Weights of a small mixture-of-experts language model, trained from scratch on English Wikipedia.
Size: 10 layers, vocabulary 2839, 56.8M parameters.
Experts: 192 SwiGLU neurons an expert, 2 picks a token, a sigmoid router, 24 empty slots to pick.
Training: a variant of SOAP for the experts, 632M tokens, 4819 steps.
Below are experts of layer 2 (counted from 0) of a mixture-of-experts language model. Rows are named router (the router's row for the expert), gate (a neuron's input weights, with its number), up (a neuron's input weights, with its number) and show model dimensions 0-191. Each number is 500 + 50 x the weight over its row's rms, rounded and kept within 0 to 999. Numbers have three digits each.
After each expert's rows: a language model's description of what the expert responds to; "gets" lists some tokens that make up at least twice as much of what it gets as of all text. This comes from a sample of Wikipedia text that the model never trained on. Tokens count by the router's weight.

# expert 42
router:466488533610491452452506584559467506464551466570573564507509539508424454541488498383524505499483541462519534422551489468495511466431487523526491551398517394435500484558507560517546493482484536509488510555573516487623450497600469528466552468493469510443598476557580501567555501516487495455617497505509465534502484497453494578477561502386502529468388387597536541494421534545512515519510582508508453427532453521525508437544419469389529587502435508454498479469434515453475529534450479454508447520445565582480499465551447539428538549582487523423543663528447531569590462531490517511
gate2:474525446540563483451450615500480448493489494480473618548537510447523472507368560453513484559486463486466432430476441511503481411436527546519507540511506488511515539540495446519392475531550566513544483483463611478472513487463539549485488426526424517549521540428593513492552483565485509546432515514481564473534510538566538533530597464410513558556551365579432516353566536421545526478525465547434574529488572551525590552428474433496556463522485502532439520609498542470362572592468484518458457472501475485510469500479484455464479567442481472547579485467527595502420564497491427508
up2:481435506489552436498479473440487494478493452459485501575485418489523498524454506522489569501443421415563473448499432529515503489460578471575482500553398567492528600532522462522483470424587515626505563506502569501410559543499539473447375556478368475529592582513507590517614498502556530538421491504427471516588481515487480407553511561471566555478545492545375509450548496514459440486494505573511561412505509558478506534454492480517583544527515525523439480564612482523504431474405474492529477454509456551591530507591455514441495526435407515503485562444536520526497435448604466476
What it handles: Endings like ry, ick, ier, ham, é and common first names, as in carry, berry, Chief, Brian, John, Robert, Michael.
gets: "ry", "é", "ick", "ier", " John", "ham"

# expert 24
router:447547543514432442479490547428475487603470420444428467543441433490503539465494533450523474480389583324475532437517569572569551512440515516497514517447380497461438523629451449471529514409494548556505510536516461517428498410525490425542543480527507498537497430494592536501510495521563492535410529435544502467583507438471528484479592519442510531442461539510554508580545463560573515526487494482497577514551562545546467455564445397485419535517468463437559585433488525484565523465490526544504620495519546423480537500499464529475474542584539596456527462428493466551547532480471581460
gate4:504551531500527567546478493502497375542530526499587498492547541501543471526400499469518492550534424504549489485511515530499536545538487466447401489472416373459523472445463475535475505429550531584573510515437540446531466535510594583488483420476572477519504569495475485590489452477565584502482493560571567476485585532558497374477486435536484463437483518483600526558420511539562383492482486490494449518517481601536487437553521390575450394492460559409483582477523575521435577472511525483483593481549445502539478555467536554449484589489451460388510532478558506508589477582573494530
up4:553507557473442477535445471571546561532387489551389465402470493536518508562423382515481561487510543506431582528488519494580476462554501468433496521508544549496428477569444564499488445533503514577463505502528455579461544488474365444454477508515520456497529503514674545486519503510488467548521483512529557550625489523479527476499558535544503541470482457507499503465502518474569467514484488496557536476523480460425444489431534519592466393474445572549566458456505474608557395553487460530543545464497519543452610567466491516483527398443538516583419514476467432407543648501525512483
What it handles: Suffix pieces like ian, land, anc, oc and country names, as in Belgian, Scotland, Alliance, emancipation, England, Australia.
gets: "ian", "land", "oc", " N", "anc", " American"

# expert 20
router:484571514458564421489549538493444472495489428510409466495592500503495503545526510489492501416485531552506521465533567510536466547533558498535537417506418353523452522535499443394471485482478484483467510598471518478491470437481573413586481416560547479479505438483530543517451472511577454526512515472524477460455513557533464463503546486473515461495517537550563578494547460609493509565474543478534574523456448586490456590530514459405445492519519449457468589530490556509520446492447479585562449589397524296463500461541446528591512525586545464499507417532526483531472476483449547336
gate0:423529475491518443394515458562513495471465461482452500468491588473539399526513525576504485570472515426455467507525501493536438550565550586506594379576616420447511433425524435433493461539406410512452415527507503493506475525493568513449471497567550562485532491545474458464471445545517480449441419594452443536526532499528459495564553490578489395508518491565584486433573523531454544573500504466576522497497474482482523521453519467465504463611503507559483502560505479537458469504581547664494438522440463431409439512502447499556532404576502459500569547473563506503430531491546451423
up0:485456483473376533542457484494503491441489502521456474517592450508500566513516506570539451576482526517564548494491489526524493379584464518544487537470474533530534394485543528509555583405491577586484544413478482498512486449486468497518412515496498465543478542487531465580464547576518504528579427533508465491436508504493544420448442507509596529484571541479419490547478441498449531473471509442489494533429538492575441435521521577508442602465484465403481487496538404551563496535459449430546505509507459557630546535557579416392422591370511551477380518495482484618502417544461504531
What it handles: Word-final pieces such as ure, ire, ul, ound, urn, way, idge, as in picture, creature, Gunfire, Roadrunners, plus coordinate slashes.
gets: "ul", "ure", "ire", "ound", "way", " /"

# expert 53
router:450479547467495441489416509496502420479520484517465507493474500474456457517521510514539481551528506321450541447487545497514529507500498488522516502466368321527479474540566510443519558531518493529483595506490521550469417518634531493521533462541557476556521418456509520610517506508569436470534533499506466475476485399420507489531533470579467644498406574537545548542499446495526494531537598547500559534374545526491520464515478476509499522493481498471431572541523545433590540459596508502550589454444545504558559415462349567593548551487574506513514515516477483547535477464462522492
gate3:464550586508584561488466486614503540397463522521493535595454435457524506550463500501482392578506413522520499494503508422575537480540529534456535576506431438520558449433494437432431473495594357525483501554498617442507527545534378488463508505456514439464568505479534502469536471451514572475467447515404563521525508516481527494546392512480487560392550489528544546450468471462517480491613456602466439494498556579467548482498546442523535476624474456501440578542463562502446509446469486538539474415505529503584449502501484448521512519501528409612497554490428469474567449472449526514
up3:459549469491476422460480494620506523488534623581501522533438487468567494492411475502544411479547506488484442473514516417570495451495427610499421527573548430521430520433457469420520562581480422437545492568495481506379458469526472481593514486536634554434490545514470479531505506455451501451496504512486528518511519572544476468558492483579532507444401517535547467569504489534594542526518487568411550415416595546549480583476577496528476481498508462489532458551426553523503521463554519444514393441463439468557463496438579451424498542495370530554530494491440451550559488459476511556
What it handles: Pieces r, w, ri, ra and onsets Br, Tr, Pr inside names and words, e.g. M-r-s, A-ri-zona, Law-r-ence; also Thai and Indic script bytes.
gets: "r", "w", "ri", "ra", "ne", " Br"

# expert 60
router:467520530585436513483469547472469459480544489507459484502528575470560584465523505431484478470511566389425537499511497527563468518510523528550571518470441481540479593545455536603476543490534560577440499532488460518421498527589518425536576488555536487548534321458531517482572464543448429482514580428524524492560518474411445571523571525448513547434525612518573524530458439580565508454483532524525473448482634499542417467537467478424441536492515485380544513454537570485613470482434573457548506594510578464470585531463500491543460585529511515523489472578485514518578526530455575504
gate0:546559469381477594504413508577444491604443413539499556480474557514528561443526530453466501526478528406491430560501502531601580455495428491522547477476487507546548538442505572538462484497416518524504411501553515469544502560625473561519491486500432520563485466523539596455473591517399502383498421532493519464506549514523524542400456435543536550453438521621516443463492401417492431496444534535507541466450483490519457573523444550476441499607549557433473474483517548473549585512484460524532523568490466571545584595473571520498533459475485528504488432517455569433507535548508455423
up0:520508546548521376505514493422523550457560551488553501501570478535434461547502444483525517516464484595521458470484523446468471581488483523484413479466501544512436485554487451519537554487491494533588594456484572543468523555403473342554560533508547442503502615551505486480539479479552517587513531504507577551426431545538471454568508490556476504486554539495424545594513568519527459511597529462532530420589440528480492485486544508485510520428649465575534384600554470533480540527446539516458526523594543483472385461488461504432496535563611535535540556495556512632475473494500436501
What it handles: Month names in dates like 31 August 1977 or May, and the piece our inside words like course, courtyards, encourages.
gets: "our", " May", " August", " Mar", " January", " September"

# expert 8
router:443561509562432423519513549406446497488558417455412477463539439449559542533557493440515474478497571401456544439509520503572476521475548523576526503435400503523460564535493425555435521461484547545449564536526452578455522457558501467555571470570578466477499439450530520552573462514514438539559539439540447425536429450421497523549526532432538549448494557553535578541432429526592491486468503452533538457502548531538413508522506438446413547496473425432572546411559576452568472489440534515521522461460572411451551421480430591513466570541545560475505434541437468540519546528439540455
gate0:473532502512518592606564514568510604573486469546531481544559541517504548496480526475462472468569482459511459488526578533442468469580548512481463431411583529550576426497505487468449455494602479451558470503397426437408561474566525427453557498533454585414461446402482432443573436471410491507580519481434486399468510631480413515473472555490491402450436502519495506454585427393435481507486465467486500443438516520465492500483512506430530515571481579524652432536492487548554487539538460555535479454503488486511448494482582484460475491509430513465424438503489525501518541534566539477
up0:469512518443525435501548508516515563548585483483513466436563510566606498475470544575529483472433399483415549520518496425560502501509492468530476502506495497517451516585434463436525489420561416471482491438502550486428529541480524473454506541540523468526501462536474470409455498382490592522466481473496526439478567586426555507492547480425472486550427504448471456526581546489591433432415502507524577459434504423484482491398602456444598462495534505458512431472445471512519440435469505435589465537545609439618503370449529527438448477502511522498431583536480526594488511473535630500
What it handles: Word-initial pieces like w, W, c, f, pr, especially "w" in www, plus "air" in fair, Lair, Chair, and some mid-table pipes.
gets: " W", " w", "air", " U", " c", "w"

# expert 50
router:442564549553461463505526530390465512513540442451465473406504452464558490509552497470507463499460547388467515414515542469570430493496523529566516491400502529507495560510518454596454516456505534518424558495486503533429567472533496410587557449551609440512483417494566480573512457531575479534551532448549488457548403433436536539521511510464501562461452570523586541551455477528558480456454465439504508475519556540520491551528509493473399543514483396410587593422527556456558486518478522533531538567440496395430570424479421614498467532568507614493486403562458430521517510524469529481
gate0:509480517568534481545545481484453532566472374449406472457383467523577452550563538480579573495474454453451491441577484469402450377483530536488471455376491442538519486545492508400442476522437483541547512438429534456494529520396526590400568478419612576523475547489504518408448539501490523395417495446490552559398530469579603538529544488604497525472561477465495550505409515465479445443590551558472501422500528467540598518545524517523514531546485479494482455465533501397557502504501478483451472458494467520526535524538474478468484430534482401470526474528563474542519516504536461515
up0:618530458577572533556495529514404462522558431486521427456508557608507493543519530438411519432507384533562497575473472539443506519587507487428530540503483504521434477581481498501452489513479489467469533527511487482427493539461459496422599534427496590483455554509533491478498449471463462509506601503450538562459387582501459533480590475554490554546412567575546424507450503473498528452576524525532455416485428559444572550486444520523525529510465503600566470532545540494559519447483526519578490467479464583499617440543506444531514626439483412545436512556438483601507575519549491449
What it handles: The piece "he" inside words like ahead, Lockheed, northeast, pronouns He/he/She, and direction words South, North, south.
gets: "he", " he", " He", " L", " time", "ou"

# expert 27
router:423532501524431450514528563434469586465558406478489472448557474494552562535480490448509466483483564363511531451494476553533465490533567510543553470496526440575464460513571531614470478476459545524506637491565426515395486424522533439551533497601548478420493516470443510509534466496539417532481519439515451474579464459424497549522524489424422584396524669561475543525453422513610542442476527459569551449482530516511501492508414486455440533474450500406493502390489565483534469465523500486527503654544531430454509469518505555508504553525517562493472467536474451464468487530487570483
gate0:529576489454480382412508482482584453532426518455503484490630500430443495464466453469498523470537528556430501512484508457508586521507487537532418389505527416416514451505393471555544584483553496446560469474442510437506374529466525474487443607558483477568483477578475472501540455504432518513408582519459498471545558470512479499470553512468420556410444553447420444514440508496527545538587544481540473538533499526522544451497518417458355526497467552549521424500517442428505592543439490449454476541443443574510481557428565481445582419471489489542466520599502489458515407476493473504
up0:461463481478482509414460498551550508566509456518536445557474411557581505430617433606535618518528531466511574471446497471524572504445445609522478498451547438427408562488510525504500510472478531488551499542482499410470481511469480492481423597573492401514566459594527422547531493511571453552450504460515530507526465501485520481505564585568452519455495567444501567478516463478512557572472474486472510496514438498446572437534447394428439581434507515524502524430486531478452548490556509341474469423451353472506589546477516511517523415423488514551437552526477574513471480440482467557
What it handles: The preposition at, plus to, near, around, alongside, naming workplaces or places in biographies, e.g. worked at, near the border.
gets: " at", " to", "ice", " At", "irc", "ended"

# expert 9
router:438572524526426546511474517448512442470531460449495469452543406504522521516586469433487499555530598521449554509497548540533434517473519522592522472492387521501503521568443517504475492489487535526317516502554461559387471460567510450538620508591559480507507495437483528571499504522634462487468524445512454477597435416451479522537514527421502540425503447453532517486485485554505498622468492482511571490481528536530427540515601435416406571494453495458581493420569546508576517482435537495548551483563563457414519466495448572472523537536511594484543481591475545513477491525412515433
gate1:540438604541480518469516481503541518466481420502507544482484503500469510568523471411449518554489460577400469532471543519475502498561557481485443587489516509567547532411481455421438466508591523507593506485527495470569472544490559530530488445567529533444493504469529412568460495496422421480564546622522461481594509588480423516458553508561444484530431517445459542554505521471537539564492402450379534522485519481590437512462447555559538512518456562463570450546475458455489517501507438491571405532537488499547451335445427486524500522508588539497516521677484462476576569461445450514
up1:434428515516473407604574391544492485453457636410471481517499605497411563486496547440527447564586530460523505485534544497511419549442390429445483547497568501586515479511503449439526503464496453491507549496524484577502538540441428511517507522424510446489473422531578593570502509420511487462523477471466504488385448503495544428460533473489523454572476538508418403471434471446530562507448520537452468484555515501430441522502495403394478327516491461502494581463451515503452434511498498461530396423515401544516527505512513455465503547476474534585532516528468478518485550555562507458
What it handles: Lowercase first-letter pieces of a split word (m, s, p, t, h, sp, th) after the/a, and × in dimensions.
gets: " m", " s", " p", " t", " h", " f"

# expert 0
router:441515506600459438509534557508440549489529430512409470492483527486496593520523510442565471523516545478520538483530577533531420543469517473617485510458417546554402518531500415534478515487476547547357513560510442576416478504559521503554528469544594464547554413507459565523506507520493463526498518440544430489437402484441470493530566470476486547415451487502505537598475452515577546494538471336552554484547575501588498477507551397504484552545486392528533532467575533486449468515414517454562495517421520430533548451472392483497488507572551586458518526555442400486519462477449554464
gate0:508493528454457506462442582469510566562516501378503537573481500572506496456490491494540536550530572519564467433408483496559530521451492482560482528506524430549545442429480523533581435449469486400532442474461534472445432461422566406517425554596517587486546420521502579403443504496447583513474504406460520570546452538449558515486533631568551460500533392608469490499485538528526620464571518437481482496501468496473450481529544470489542485471531521551529418508595589500455493585460504475475531460564485494512513439509458401506468495441528359583496416493540495548468495519511550433
up0:463523540483470365463504510596464497462458507576521604500464450405501600532509537476486511463460517460438486482474605516494419491495454434524574465422483524439573469491543485552475501366404558500526326486517507536568597549412459531460525488465463478526362479412449512457442540524472469544553521551511451540472503514503548505521519544492506469474546610491509511581507508464482501503481550539461474597527402434488487543480497537485506593414504535539476433563481554557562500477452462562509475562548537405470446554490470514478538356530555526465506543559451445482529579512542463515
What it handles: Short word-piece tokens like ie, te, ue, one inside proper names and foreign words, as in Diego, Die, Kylie, Daniels.
gets: "ie", " B", " O", "te", "one", "ue"